Below are experts of layer 5 (counted from 0) of a mixture-of-experts language model. Rows are named router (the router's row for the expert), up (a neuron's input weights, with its number) and show model dimensions 0-79. Each number is 500 + 40 x the weight over its row's rms, rounded and kept within 0 to 999. Numbers have three digits each.
After each expert's rows: a language model's description of what the expert responds to. This comes from a sample of Wikipedia text that the model never trained on.

# expert 21
router:466455422477586439520538491488518505515587497490487477550543504409548463464551474524517492507543432469516447468498470527555387441532505442475458482498525498562559484492447464455522495539511526504497506498486491538606409537514520532495565557
up0:504428451537507504461503514414577536520556477522489464456527505500546471523469478516500521533513507553524502549535481524490462421400457516477572474447496554460552530475401476488553541496526416504455496547489425441485476534477457453582461510
up1:556524483440605485513536456495467523502440416480584463485551473470480482490459488478580492477475548467502551551470502531565433473457512493439521500539459545522479512489561522473545563573460570441519562497563469533538450545506505584489492484
up2:467466469507565519518571491381566495494507446488526389515524552485515490465563523521524490499499486583496440478531563567495496468434488510534477533477445572438555480466479515500492521571546424520538473511526510498541417492438469524538520536
up3:526484499438467532456568503525501513454502433474478491521483519515552510493506476489510454561512466546489464496562480497579496481496498545395501442510514471469514504441520546513465504555503520550445493507546497509546437496519487577506509552
up4:486434492468434493491453466458520529515553521573472547472536477471474514474580490539532438524550529470534495490547498538544532503487531493491514489503506444520565507495505511464492505542461551377515525466414507520538484540481519526592579515
up5:435549452460416487484472601540505478566582510473517532488463544479474489527460589556505523452469460483530503512455516437460439543490472497572458499468414469505495507500457492506498452501517533468559441455501533434537526564465466507595468484
up6:500453444404515463544489485500511482522534467443466520475469459504548518504543476497484445548523484466529355450546517526531556525511489427558516501492500508530612532542490475510499503578493466528482542513480481545464525518453476437468540447
up7:482504492436556444493476450549483504516471449474417432528525471504538491422564516448420499519467465454506437521520502534487497488538500505472465487555469525453527469525551443495548502575512505490534506503560498567543549477490407501460516500
up8:427534489569595541517482503572519459478475550529509526580472550491564440473531530483520455579543501525581488483546468507521445478455507447551490502536486525475478571487486529486535524512477500490539566451556482568504525552483456511514494522
What it handles: The before proper names

# expert 22
router:467531488479484513444494492472506533451516581491518495518548477446498468487536431467451459540520531549520537470502439498493520488636537449492467466455431470510518516500473496495541486478462499460521526530483519502488526522489540453583531479
up0:418442451529515449525447472466534536475539514524489522548443474445471539483460428470510471560479438523496468554601507499528588581491439521474538410510510505465502486540481546519491505428516556518548531462444523456514478500513539454461453554
up1:530551482426519526459472561428536467508449475525565551442454442507542482472529529483497526554571514480491553560492531419512491613557575462446466479545446495510534524585453546507508492487585523611476484518423446497532567532472486444495532434
up2:480524468494533541476474471492536512460551522470506566517487538469453485476497475491495524473547536533513531500485471535457534465546540544532474549415391569467492429486428506531488499479562539460447508430487489454517418525511490534474504519
up3:528453469505521469444451434462502469497547504450519519469542595513447543509482469452460533473477504476511506495555487528527450462466574460525488508598528511503494515437520581459462503522541464434503480449490432559513573502489461546498512542
up4:473471455485489511474570518527558508531538443451505507448502442485492508511532471443442474487470527499447466479497492443438530516502518449411491492521407473531470497484512513511501476440504509500580557423499456566578480512455519505517453491
up5:554578466542471519560523520486516526500599536490463519510572495529494636575476522425481522443508501540473471547474540547517441501485525554528567508414423498558456482473550478443516482522456464445466511505495508522442528468539509492466523448
up6:515519519551542539375437578456505466427523481460491456487512482504484472469502477546500440577501524520465454489507545442536435450537570433470467521524502521454512509498489482474500469468504487518438479486520490456612486470519488468507464526
up7:503531540484471569488487535508558465460468498445437412465473507447550498513533436395472475561545463530514475452501356467515496483556454478467473538515551517561545457502573546484500487561466550496502509466513532545473532578484468578482508503
up8:548494463483507586484487598562534502492482493448460473515520472518440458549467504445534517468526464503486453527479539470512547519590544510474528535553477507470491491426478466555488520446601368481446506499496479493555547438466508471502504451
What it handles: Given names of people

# expert 14
router:468515420537507416483526472536504487458504483517507570520499469526495484400460533462528546525526460469588523430459458433489523488442440503501563465432520501520504509465523490469479497426513503520523520457514466482541501484459446458500490471
up1:453461449540486493420488452493510494528532449492448488535465551505542503499484557548457490495481469488523508496562546464476497531501505520546576502491508525448505567504475477505516453402517453481491455503468532490557512501481452549505507470
up2:419568464416586489484491470423565455554477486526448602522459459448470533472496533441521518486476467514534511487504453440508543469525493504505555522494538463495517513469530497487475471484454482481505478541495495519476485487520554469489502527
up3:535484498523516523500518490412491535425428502462509537484534545474505470537596419483447480493503553468529490549428559478539545471505468430516492542465446562444484518578521432465458501468518519445515464476457536452480509480569457441534516496
up4:432467454462557476546527544477539476492389467427459519448518486517560540488491509492486510516497480447527485533498537474413539517570447544500516503516477501531464517542479506427510445451571493528457478477485471446513496475432463527477538528
up5:483509442560486474511557578485536548494521512501558561449502521511501528513483480564444439451481514475449522529452486393530497491613463516540518494558503482467459502519487492510517549501570557474502530534572510568500473503403489507487473454
up6:479467496458531437436469462445509465479566520469508531515430537513441528473521465529484453588512560473516527384514517483473566561524489542465437464481455476470528456561403471471512540478476510510528495499493560448516529454515498461481548491
up7:560449499490541495500512512464480439487517523437491561475465501493492608480512443473533463509483536499531491521494545444513455453522507451451533525467510505450531390450490568534427455500492478482536510435458448517574588466485557509449507500
up8:550521530498460538434469417537462514477537521499513539480523483499493507457471546512518504548536427471437477487494537467496433436483525458549540532470440515481480512475578533466499532500512510449536437517584436478445435477516477549473486561
up9:505462418486504587487485491490507523427556508517567521521543553441526532476619515495499409488518368504492393547488457518451558504484502454516559509474466579490502487456464493535540445412464459495593518505481451443561534516384448468521517526
What it handles: Personal surnames

# expert 5
router:518506516547501518472468554503479520413470504489482477419521458531445523455481488499519491543468490526528472508600476434507503472497478569477452445549509527484578536563457480524557484529526500450528504489474508499497499598466495433476507484
up0:551561497512491507498513492501530535508504441407469514517490399542489471447594471480451471481483541444538556509506482463480543423529561495525471453514496484521483525452536510512433547437494483481520544492513531552479501500546524525454510531
up1:504527534477564484540484535573500488427430478467560435489468502475540514510447456536502542492531490539517526493484438525485498494539547517502511480525469521511523509513450476514459465487563515530529456472520479478548453518506508465407512581
up2:431540447546568467403588447542468457481462476453501518499608495458522539481553506530485527464515485500505486446513591527555483475501498498514517555566481441519531506451479468567464521483523507418534449507413531504500410540466450516581456520
up3:550530479528488442481551453594513485438547446432480457507501443496446585511423513520535525441463496440521576479525494524497490551505525507459488410544498526477514513500537535522534552520507450498509496478531417469507423542512492454521499514
up4:464526528500523454472502501606489477525442489480484536451504511480499539527489512418519487420516549526416534506584468548480470529485516496447497530478423535461457471489482484509604461561523454508453509427563464532439453565510492490542496512
up5:450472464538518517439500496532472510504422524456490575504488419549492528509520471454503502550453536507498500495514528498529485470533454515459518454522508457558497507479499523525478532506521447536525473522489515520526525524433471505487515532
up6:497506549416482432500468454434537454394503506468475535419550483497468588486514483518485476545505544473489532465536539509530502489445518565441524477484511493459429460446445486505542537472492525549488509492529475540523483508459521480556561528
up7:502497459511500467515520521436512489498508415496477543566420491546481524476519434504569503573424535513438493451486505438537527465476498516505462529547523495486575562523411457484493518506502456442553486489561505568519596531490491459441452445
up8:529508526522532478485507520452402467449475538500542479452542547473499519511453548510529508484496461463462516549531538490484534482561481518483485489555482565531495474529583511504528515501496530499508483537485482529467500552490552572448540525
What it handles: Descriptive nouns, adjectives

# expert 25
router:495456495481426447446600547504489549500523509551526524472520576465430572468538496530462463450497534559451498531511548444455461420516466507494397505477517586475476434504524438494481573466536529540542558504522536538495453493506520511505485503
up0:486532539418442440465573524463485463456518500490459515448553485517545500448528493419509521486538467477490530469460559446447476414467504513516518535491502560464535532459534462473508487438457524514546524391403550495467440413500512512481488485
up1:460459460506498524461473416460450417469523487514520534482518537534478572496584522589525449456483527532511519495499529513527495500549575496494514448440503525461469451534469487478507491473483361470527564462424558527481485525481482473494577476
up2:505508507410412454467561450540485507483501521488525518523507463474478517504520453495438548499494463451536513498465516509470483495468468537472531498449565514461467496450523433363419558521481506564523539462467477482548510558471526487505505543
up3:512471483492465465503395540527469470444536451522496542467467489454478509462469535514387513488454490444466500517493470429506495510474470513510521516566531510485566468439564515471500504471458537586475519475547533547489504578462471513464535489
up4:513524496469465494586542540468465451481560590490493513486454531495558457515488455535516478479537412563438491542444562568484561533503497536504424525493470489463527542517579492443483552508502525481528469512434529550475504549457472492485529527
up5:510533507512517539517497452528527547570467485519409569452479546552428559529497472485518415474437445561518554532527552517511477451517538431492582489465480463450463488430513490449521534452522495459479472476479557434463427443474506559505483619
up6:477552452439435466530459470440516517488540507497554558442507477445468537456491535473451511466520487437525563441438545434508500483494487460509412526443514489532443538457524460544517546531418482509556540504510518561531498495533500496517429514
up7:513523507486453434520457488488524463426525467528514474571504552507505486523566439446421497500531501473482460497462580570503464460527517453451468482449510509482517475521480458547486471510516486527506494489519442528501473479561466500477452441
up8:413563486550419516486461509495496513509526571459506484491512513408443513509560449534521404497502528520518485517552496534457509541487468483507483450542486607463539500562523485531465500438509550573506557454482457499508445487525403464447523513
What it handles: Scientific and technical word stems

# expert 27
router:422509512522530519552495465474454499496478449502472539502501387541498476484517492468516519583572520517529495503500445479543530496526459433496524469541523461478440539520553450537621462499524540454416489442454542530464503556569492508478521535
up0:490551459535483543497506493494572561461535458505444513558497498481452458575557502478501459543540485489523454523480515495474506528519482407398550443489479429538476517431576495485561484485502503522437492470544501512473464585507443532556506530
up1:487448440501596542600548419479514533491550485445527443527456466545429435516475535526469582461598535532535500540502488439443520510520530543519529458549530513478471527513517457431555510464478616486404478466535489556538500466505482533553485503
up2:517508531516480500581469459511541425478554420527531556432465500510496494474528530506527487498517531501479500491546486467508498521501477461531547478503555551556466483497460498489516500473485474472485506476408533492511572581476520509524524522
up3:488478496551491570486453460569525516449550499464483509502449512493479457526484420501465514500483570483557493435511453427490485534468525533551527463531523507542544556485552440458560565452563471513533473436492480456597475463496473579482449501
up4:489474565551484486518516526405520498474568457480472441525507474499481539530494537518485460508491416524431488461534544576541509507537552558515497522565534447483522514538514471510499522473528535550491468462526483540457474506458467553471458490
up5:511539494498441566537496478467511559558447543484559459491538479428471471480452514491505494570546551481535504471433516553479498527517486614508468503553545485514573461519535435519507486495480552593509503460505464547533452578532518452467512503
up6:481423486493500529553485433482478417502444493462470519454538392533437567493502476592531458515510515531438477520510517520532437453535493409479490413556429544461466531513591503508483524466553548460521513454497513459512422479495526422509416556
up7:493478501552513535472448487496434474566458507501457546520497551501508485486443564527476624554500520483526479443582419515482513566425499517417481500562480488541440450508433538469526549457523549513554527440445555564527472523458458480484491500
up8:453505474537465579444487497502525421416484555512505429486474460471529476531403570489540505505557523479534475482435445495473511480498517450437454471494476502506535485527534479515517514487553484472529541529445587440457487503488481474516457520
What it handles: Mid-word pieces and scripts

# expert 2
router:570598474521435498547398478523553515493528527490479491586484453484500486480487485550505453483463476515483463511522428555456490526489456545527561470485552588499456469505512554488586472535561513494555514506474502421469498511496472488506481495
up1:580553579511478574490544466520564489455518534467536488541421567492537530434465475548592562485526417491479523566489466581468532589529488470518505489507514530498467513528455493508479598492508529515530535464489523550510497503457495532552562522
up2:543557536490457456470435455580576510504470465455481442520517409523526581449527477481517433571486536583502475505549530511520478488481422472461523489436507520514550508524543498558519512469498538475463532477509463502502539507429502495554449504
up3:469517519488460494503468454547466576522501436496466554533546432483486496472490507548533513508524414477512422529544492497532410460517544494503484515451536572563355508450492495448522502517492528456472519544493450491529505499487417525526473498
up4:447521465525454477476523520499538512504512513402481542472521525518523437568495524528573535563557482513539471480570452486473463470520520429480528482458544465513554463550500524476505506527501434539490473395514542556476499523472499534498477466
up5:521446516471489553485507532513444574473470417526515477555478549499480535500509556534523489487497499587525493470512503574506541473515453502441526480499493437434515443458428455505530549439563511498493513473469572493543483517549453515461463461
up6:538507513490480582512487527468506510557513508425547526504512468597478579484468498509491496466460472532535489560470482426399512438585487548529521540519504532521519492533452486516500581470417576516519506487472513436462459533577495504522454552
up7:555520525515491491521498382516470431505508453439492488504546467586474522476507503417461456448544519479506513418524428545500526489531506561569504527457531534539461469504564440494517501592507492554539537465536535569506494488400497514540552494
up8:494474507557468579524513500523572513511506499453542449562445466425518482486486459514483463441520497506457500490532507446487553566559487563472471516507517501518533586444523461552531436487565495528560561588495458450551512532533450493477477543
up9:525500429517518502489471478446533544543509578517512497448527511528532502433471525532469476565452471547479486551437454454482474430524588569500484500500525515462462450523516449449514530521437546518498538430523486491483534490484467570455511556
What it handles: Taxonomy and table cells

# expert 8
router:508545501486529527518507504496512545469500456549489514560503495529554457523522520521533518501556520447470516495445446527499534480444430477512453516531455516510429513578591525542457487427503492412536513543465552477433521581406480521514464498
up0:458530540472455472502441569463480551549498453446481523487473492587488487533499448523551541558547546451517537550485477545428456383511512543452498481499476530577488541454477523552505480531523500513472450536520538522554483536508524485562464484
up1:493498556502498508449470422460546462458549505490494495469520486473418553494577450446524439489468456513457564529505429470449516489520478462461506476497539511510560504549504567437486543494515518559563514462467490498486511506493511513448552518
up2:513508483571563490514490483495489520450469477481422425455485490590559524501577577472469476403559489484497477471492513521535528570524454539425488582471533538442524497529542494538536455521434514489493504485484384517398461519519510460531582465
up3:499490531535517456477447527466459526491503470495469489493521527558448467481510512548473528544480494545538543521528546564480447453482539466504543560507455499540467525520576513551509434497511479474506458478501536504530476580493480523454555499
up4:536491474480526465506485528505529521452527462474451481504529501469459529500521432509468530447493487530501552515433505428448501464562522525400428532516512472502472568520552460532516490419506494512534560541514504515479483534469473530506509464
up5:487540506580510540479506559497552455475498469513515504485522463498527504521563514580486455503527463513584539461405578464553493504458474522421520521526565562511494512506536598548457537453488470461505516546499501493508496563487421547489513466
up6:557551412489485434483529434546516515507513511543466479519486545543496431456517448489581482489462453453447457558434532515391383481533433478462496504493469566524466507575522525531477532453477462435499528472388597542498474540457447523477481540
up7:501492449450475517535526572479570564422471471455521538478514496528449521499526517505505380490592462443527531507449492567514483482493479510413447465485389504523423494551562474389466552473494478517583520574450483464445496499508488482503496466
up8:543533540506500513460507521446592545505535503541476472477514464493436469543446541523552534470494438499512530422558523468477503541485497574405520501451452605438545502585564495460484462569480590524533481488412478504492513550451482482482513499
What it handles: Institution and organization names

# expert 12
router:404475518471513469502523513489554520487534440557566501500442430530520494544479497436497461494476529505552475533394475419544448525475492513573531485516492539529570447525530448634490526462434534504513484533451498505486509497529489473628490463
up0:503526491538435539493495475492473481442439496495454567508557435489514473486449532523498481547518487531460471478506562496559470500499474496456461522522458540441496415447515433437431464508474492502507464481451445499480517425505484539505490531
up1:536492447523495509484502538471410507579441531555492488487489522532475568499465509506462515467471453610471477596411431482523505513502523459516540432551520536522558508529541425492550549482498538493561459502526572537439543505451507506550513520
up2:511636516505484497516462533465494468462474536505478467491443418552454500496554525617522511456455477430569523487511498522456483505505528509466447453514437497541479477477494444485538479466544592549584517468460528437514473582536499503517458456
up3:503470554516426477515492503479529468447526440477428500540445500421555459532537534451519441520513529480414490475445466474527474469490544560585507465531499518474454507591506519460533474438521459540503433503474485470526444423532526485451479485
up4:469505470516513486488521493495548529527488479511489508539497428566529519442494498464526467498513523540523509552469453495509487456501561456519585546490450546520415556487481502460503479468531499521527515510525448499487515532477502447585472432
up5:467557499438536533484485490470523508424520505464476436470521503439490446534446550496549424554584478463463503496562506472550474465428574568528432514480489533511479535358548502519512539414460554574560441422465479517478449515517498491594480463
up6:540478457535545474377508488541560520555444458528515507533477462464452465490514531569397479508532577496514480546487498444468485510516492481466506511455567556490449503515465507462546492456477505582524495470533573484583512530582480552462514499
up7:445462537511492485512429408521518560461511444487520548504569463448517529504522592500479517492469505470497535511532469514509538489607463513436507512527534544513498486424535427453507524568465525444437486533450572500469523506488498477539478471
up8:525473499525419493456570495480580503462504524368468495525547469502479542484474517501398486485509531422444484489514515548516485462454447509483445480510472513508482538460518410438503513451518504544487391526548466502487490547525442526496561522
What it handles: Dates and months

# expert 6
router:531505476479491492467486478428519438545456513528520488478501519503504449552469564568449491517493538511466527567492495522496502550528544573478514458455529459519508548554570484516545463497519513549473520499462429509480526507491440434537476476
up1:489467525516440457461488482453531535540480521432499470498488459482573519470460493511512497468507450493415525566574512481484470536511491535478495522468486520512534546467496498441574527563498525495508532494466453460465541517508440565485469512
up2:496489511470468405449513510499498544537477472478503505515443522424447502523512484506528541455438486494501506525564483499528514484459532536498499504471476488585474557531535525542505465496463553481496511497520463478509457507433445547561502452
up3:477510433532532500478480526540458485412454500434486556548525496497521518461501492571557581511452558503572439467517504533428511452504485554443499509485553516531495502478492481481491494586507497448603531451458481532529480502552499452544496470
up4:512479475571530502538510473473479556520525435483495439450585516465505464499506496489559493501500460520498544484482548496423608566505517536463498531446530540527442419471520488482513470486521566449512510476478544538530495530492508517465482464
up5:499547435415516525587563444447525444486549475487478515537488524556554537535469522541475528510461486476512475497434474524523516494456508456394472502496557498509484495431458440486502458563488516486419553499543445474521426547484472504509471480
up6:511458488462520540516462545494475508449501483474517522536480475554435520473522530451492444457454529512554470465490527455500573495588565483447486401532547466462469542532482521548480528443543493557546502484551509435452515463560462465498525514
up7:549434480531519412549435523447477474493526520438523547501550481508476511403487478557539527501473446542538492453455557496448442525505585441486507498583494566555518466449552501559466476491471509453517447467529479526528482571482534511536502470
up8:641544483484469439492475521447489469566501459465482529487511549503500513556563450456494440504448400482548528485512493524499493438539373446462469549445567539528467466521421550442499481493476528511505528498418494522484485579538455536569495473
up9:503490506474462501436523434522455525523489550457531508516506471545457453457543520480481557521517573504499500479410504477490443536536554465415554486485441544548481540578545437493488495477537539489473541508525466462548542514434522523546442460
What it handles: Foreign name onsets

# expert 26
router:465502546489523482511517520419502458511479492529518464474499472561559574537465508489567577536520539503466516535570509459519494516525521435469512461504495402359558473575583529517472570459505513451378494542488529556434497406531485450496513460
up1:504441511507566552593499425540513501487504534475485465514514548462533588513465493481513529578533492437541467543504497530441432517539466477473568490494523580491623587534555443523449496519504509521521484487474510559506454497517516452545507509
up2:540459491560504546463490475511456459398517464479514565451442486462438490455491547478478547464487511525498591448504502504491550535474552518472453498504523468504525473435489485512615477495563472519538539481498516504460539491485499489523532497
up3:484443521533439455482485506481544460515446471472523482548536535487577481501482569474544521497576435521591490471520548488444481497483403489405496469531477527499473434439501509497534474491483610432449456522471448479412497464450467485433593526
up4:535564520521422571489500482446495529460458512498552478488512470552529440548461483506515479479520520457473466472533557544534532492544559484517437537503450434500537488473460484489544509475561510467434487463494521488451475512533418512535534438
up5:531536469421519580493571477397490447524506535487555546522481502493461508492483547493469551562433510468557520520493505489493434435585536504490507498490487506562580517504454563556536462469544456533479544484531436461491519513509485454506431586
up6:498541482505432542428525506538536509527411565448462553454549507475502514509558505463480484580535442489447541551521549418548391553488472472449479537540462435440509480498487504489515500555517515429449475469546451528488482507501583533494473468
up7:532488495481470547489590506451513485467452447450467552504473530525474499534502517492483549485507488499502488520583559499466484507435500495468548485538516514483478444537494522528512581456556531510438497448484548501521508465622478441445487520
up8:474534420503432531573418449382498492524513513527501461402519493497521529527507498523532517578445474538435485537481483475568445521482477521478482423530513449479534511387531488509516500463474495504487474497437476471495551450405531572496499446
up9:555399552510454548479523585509529533506591477470424496516479479562443575532529478525489511528482445522547472503484426484484512418549546503530498463530506515489565562496493433452529569507451477456498560473496559483449532529414467482494544522
What it handles: Relative pronouns, modals, math

# expert 17
router:449515521430528518543463535594514575463528423541469466565487482530502503559419473509485512514480535588552535457491560510451510489524488581548481488539495565543465466562513562542497581520523518442492475487557552432444454495530510467544442527
up1:438473551496484429505431510444542576444479435469512443553506469490460486480487509486470569443476438481562511577478494575542484505516468550460480524529523486514488561513518507487510493596573533464454481505461480468464497567509449492493541537
up2:471491516543467470555513486509452554466478509476543462485550522487445520528471423470436472526469474525500458473539453522568453443590495437456459555452480559536493454588489553505444492428545582521461515454494546516549479513524491531517554513
up3:534453495465475464495404481549495445581534500498461451437536467581478544538502536453547573483493487518526501482473515547547528541511573530512460480498527555490546570448477510489459495613508516412410501502543522465532507544418537571526501521
up4:548474553481461487559419447514473548505502556533491522524486593529462534456450546471542433563522521503566522482556527449518589513555505598446540530490438566595482504495437578476464549506537488574484498472558483497459455468545418437438534617
up5:459482492526528467523603422500512510541495502511524517459494518541510427497521588440534438509539467430527521452470516447408441465566531462512477443438506529468509518524509506574529570506436491520512551384531528479469497486479453417516539494
up6:544473526452481517490491495614461475535457488514479487491482523535564588459476443491480505453513482502480482511439543470518482559579506480499550475454436590526604521460497544453530502558548511510506496448530570491514505524494492496447564491
up7:502483441513525457512552507477459529479392515536555577506479530467481510466498470554491538486463499542490456518444532555454442495513519503479410488493578599510477453474520506469465521566470517517522533432558561564503479512442433519498524513
up8:534535596535438552526471493486428545447499507471475492501477452502435463508463492572521461505509483534592459485520504473518448445553528550476475576507491517477516558519452532460603531514510480536557487531506465550524526534480496476541456452
up9:503482535509546510551468547505590497498546463498523498508521483435434475471585581552488513560512570521508525559514555460534537485515513499451561518580460478448484455484477495428487492459425479482475541467508546537525531511530481542551455472
What it handles: Articles and copulas

# expert 4
router:560452506461591448548501514486505539481559467543504520496444498495524468534541468442513499527485564422561502517471454517544542471502541497605526518522532453492454481513560499501458502506508525488492543513540498485469531475561498473491506478
up1:473462453518535436465452490515528511462466563455466500527462545509448531492557501513478505455567526405468523482555518540571391473438579491484489449568390470448407446515559460490532463470512536438508537472550493522480476482456530601473419522
up2:528482467529444440456498491493380509505534493481460524518502517557472501498454464509519549524594519474486493511565506485526501500447503536480350486445547483498438503542454477456490574429510439536445496485514524513480473507440506501471436482
up3:494487469544501524507447508468520522558468515560485482505527449551454504519503558458483516503483552485542482540471529463653486448467512556531501500520535491537441511547529456495492417554488515490556589447518491498531432535508433526516498476
up4:471483491502397524473497525454493510469534501397565470560481507484484568481538495504517501461517555401565485512569417520504463493575452501512537470480483581510563526501482504447522505505546476532534424499477485397527498584543499544487563505
up5:451471476536530487532535601441625532504432449504478455490460543502446491470450453511530480532477487511482489484499533451587443519546486490517516483488530539528553486461501436504527582515478446547549444510530525450494494525489522515513460568
up6:493491486460499527488500546439496532503514463491472460426469488520565506521490443462435473595492514554516522523477502484505527505501492458480521556392494528435509477517509508516557487445497353540473493449517556550578564460456491420503479519
up7:525530514507499591522570540473509524574504510481433449531477434518485434517531528489508564502536441574521444486521571481488503435529463461586447475523573471499496523459482483471584511525472505519465431570488492503550518496580547508592523500
up8:520464434459446504494485558546491496515507453513556491508539532515401436465441505481473497462471476456501560462515518466549453501525524510493523559495468490559451506469546472508528543472524553539482446434492584497508474490464422531494448499
up9:485551526535453501477527493445502559509432477514506497466472577514471456503506499504433555571494474542476521528510542425523500483517570528506496425447484572471509518493475517506511515487498455427469463597453512417511517526566492524505503490
What it handles: Table cells and list separators

# expert 19
router:485505492451545517505465468514479476488507452505526469452466473565475478507465551437533504503515499426467467485508511503518471467513421547558466469545511472483495541475496486624455448496508374456502520526531533511527499479506462520487452430
up0:452495525489473500519525439485545508517403519487517550474530529488532512489495513571486510454534468471458485428494471468500445541504445441482476452480492528522496490449473543510461495397518484550551580545484476495535511461569523494472390464
up1:551516471462512518418501539481495473543487489517603519469544489519496468484486521522485541448451413513536476557546453531491428494513477528459531462522503481475452452504534476527570463470513487502473507529486450443503497493452421561481478573
up2:461469514437543464487517401544448464543502427506530516491526520524529425510463528425559510494433513449476552440456480546522471563489504487426488502543484556497444524476532378579518491480414486513546475425488468509544547488434493573526434504
up3:484483499531472505449470542543500380478405489509415485443454481554459557483459485577512475460530536492507549500506525483536512534492465463491523510474524500450502509435506466554468441495495429474453495523470497495592464467520553496507439458
up4:528470483487424513505536498452550516509464513420462502462519489575441514474443439423462496504506439503549489505442541517486523519467503481521517538518493490418528532468481463502439516552512490531513470461484441499427465503560501482422443476
up5:487528458541471570494469477513504522513417504472553548472516540498467513495461475491538513471407554503504558528463493469627483462477542513585510564468513531480555446431493462424512521499499503479622519456523471554502487451455489485517576532
up6:500471431500516525546385459450478467473457490543434558520576463552538565494476470442479506519524500542511411540464551544560512537573511560489499451544558508492466473444503558548499467546403479505535448464457509444479473459519493431549536472
up7:487481446438596511517500428526459495431526533441492543534560467522511537472496501468468492552520506509553451536511487532454487510503516471497427584584498500548467448494493473545485569529487498509517556481479462559552487487424512574486515505
up8:431504432584457509527509538507530507453525513481488539459496506556426523572543499447550468527573476468526549494530535505465473522529519504495483496547500478471382512520515469497531492535441475534398491508497522492450507452517463505463423557
What it handles: Commas, colons, list punctuation

# expert 30
router:489510533511464474475542538485473507480579555458487461497556487437454502446469485500512482473504428485524548532526551483533478472559527480494481513493539480445519488414393450424509494445514510525555524531570443497510530550443504491479418503
up0:536462533565466522483456593482546393514477514437489518553470541485509511462492470559495489458539576516485459530498526458499527479571569476512457538453550470475480509538488523473506468470539476497523460525527487434494482496569450431490555499
up1:493495489580433463487512471495496559520539451457460528531555476442427478539473478504549454436504523479513569571565496553458459548491630526541477512472490497543527503451561474424549530531502511448550542495490536456513503495533490523436477611
up2:472472489509553524521417530520476490464468478454453468473493485454463551513454522506450474495413534546460568511514539473431472527525493517463489388465515509479495610450425483527497506481532469516523444516493554474550509481488432487450483505
up3:487441546466545477464521532558544513523493524457543438451501520493587535514477500483435518487477501558480536458476438458492491502560468508481563497470453511542492463480494507465417482475539411444508508497512537508572507520510535556580409520
up4:521452525467486508516536454579517472482538524461407505540542482550449500513422427513504461546501536532512510562492460459544517482535478523510528522394503449472396506434469516474496538399417517491483515508497530518466448501428473552495495527
up5:556422496489489478523444512569470501486529522448477548458547505503494499481456509543502458488512499496467566524432517462478511485555453529408462555472531514573509513497439486553491485503576482444565455530513500504523448488456490515598564508
up6:492533487526502480461588513550511511454555525465467445481527523516466465435459548423451538590484491520478484431490452580495529499558485509473519450521575537513570518492450511529478498440494520492569463560512473545496517503442513437510508634
up7:471546506545471481459445528487474484479496416441435521482458484466528515456548484542467464524557482428472551486498529492495416459539517505549475478569507547458522484518476472504503474501479502491423445505434485500470459523411544515523534496
up8:551472601559509508502480487518528528410535568425502485530469475487500558456483527518553479491525538478454511511532527510406507521496542502516455511525507486456439487534430492453506474521482474509523552545495453519542490563443490416533530496
What it handles: Verbs and their prepositions

# expert 9
router:496439527480560434541565558506492425483585433549510510527451537486477533551546438545491450528456535452486491539527503465466506486508513555483506525478541448449385519478546468540495480483516502447507459545548418559467554450558485507495565455
up0:538498518571532539575513527487509510525587528533460477529515459461450486550454517501467456463445477515526511480453475461493412481513489505451433577497525535478465517518482460511505414538489471474549526465465458508411551528568531462524562442
up1:558525445526498505501485515494526542456520425536501463492460502500461519453501469535462457561557497522490435460544500461461467485487468509479441549504501477541488493543461475530535464566540579512492451552514506573489528403536482499528515508
up2:502484531602527548528541459468513478462488474477449538472495502512557555502463487451487488528506465500475456512570531512495479492499416586444478523481495538500475459540521488475556476470521450516496496465524525513439512520479499496463576466
up3:513413405520572434475553543483496463581507446432396528504435482569513513519502454512402507525544442483508471491532468449456478547475487489547517508478477490466438444503540462451487484547541421459465503409565481450488519476500535527559470572
up4:578462421503519502522531527481479424400474454480478490439533573519530473491519482483509467517532507423435498538483525503569517486514527537476468483512498558507464459482510495550511475600505529459516585523468534551475557465452497507525584515
up5:478470443456515445528534507475502516516539485520467517503426477493531499611575470511496543555503492501496445500500459487540523546580496532554514480551533521423449488481599501534554534531529466468476426516508429505464577433511442486477592458
up6:486493453549484508527450573536524482500547415500490486485471481532494589525515519516534464543571413484495497481523466583459483464445515514514498546545496515462468479503526526512520580517448491480507579572475435546472474562519476449465435512
up7:473504552426481481518512490513512525435509526459475504435533541543461500465474426534583446455457462478516407488565473473495535456518569521468478560525511467422467534536540472487453492547507496508518428469473462555428475529454468477502531480
up8:511485528476452459533455505455519445577581451472511529465462478424528550556503384472500465526489524490537517449530522486507418473478554518491488577477488481553551451448506508540456523527544458477534521531545418469474535425513444488416524467
What it handles: Head nouns after determiners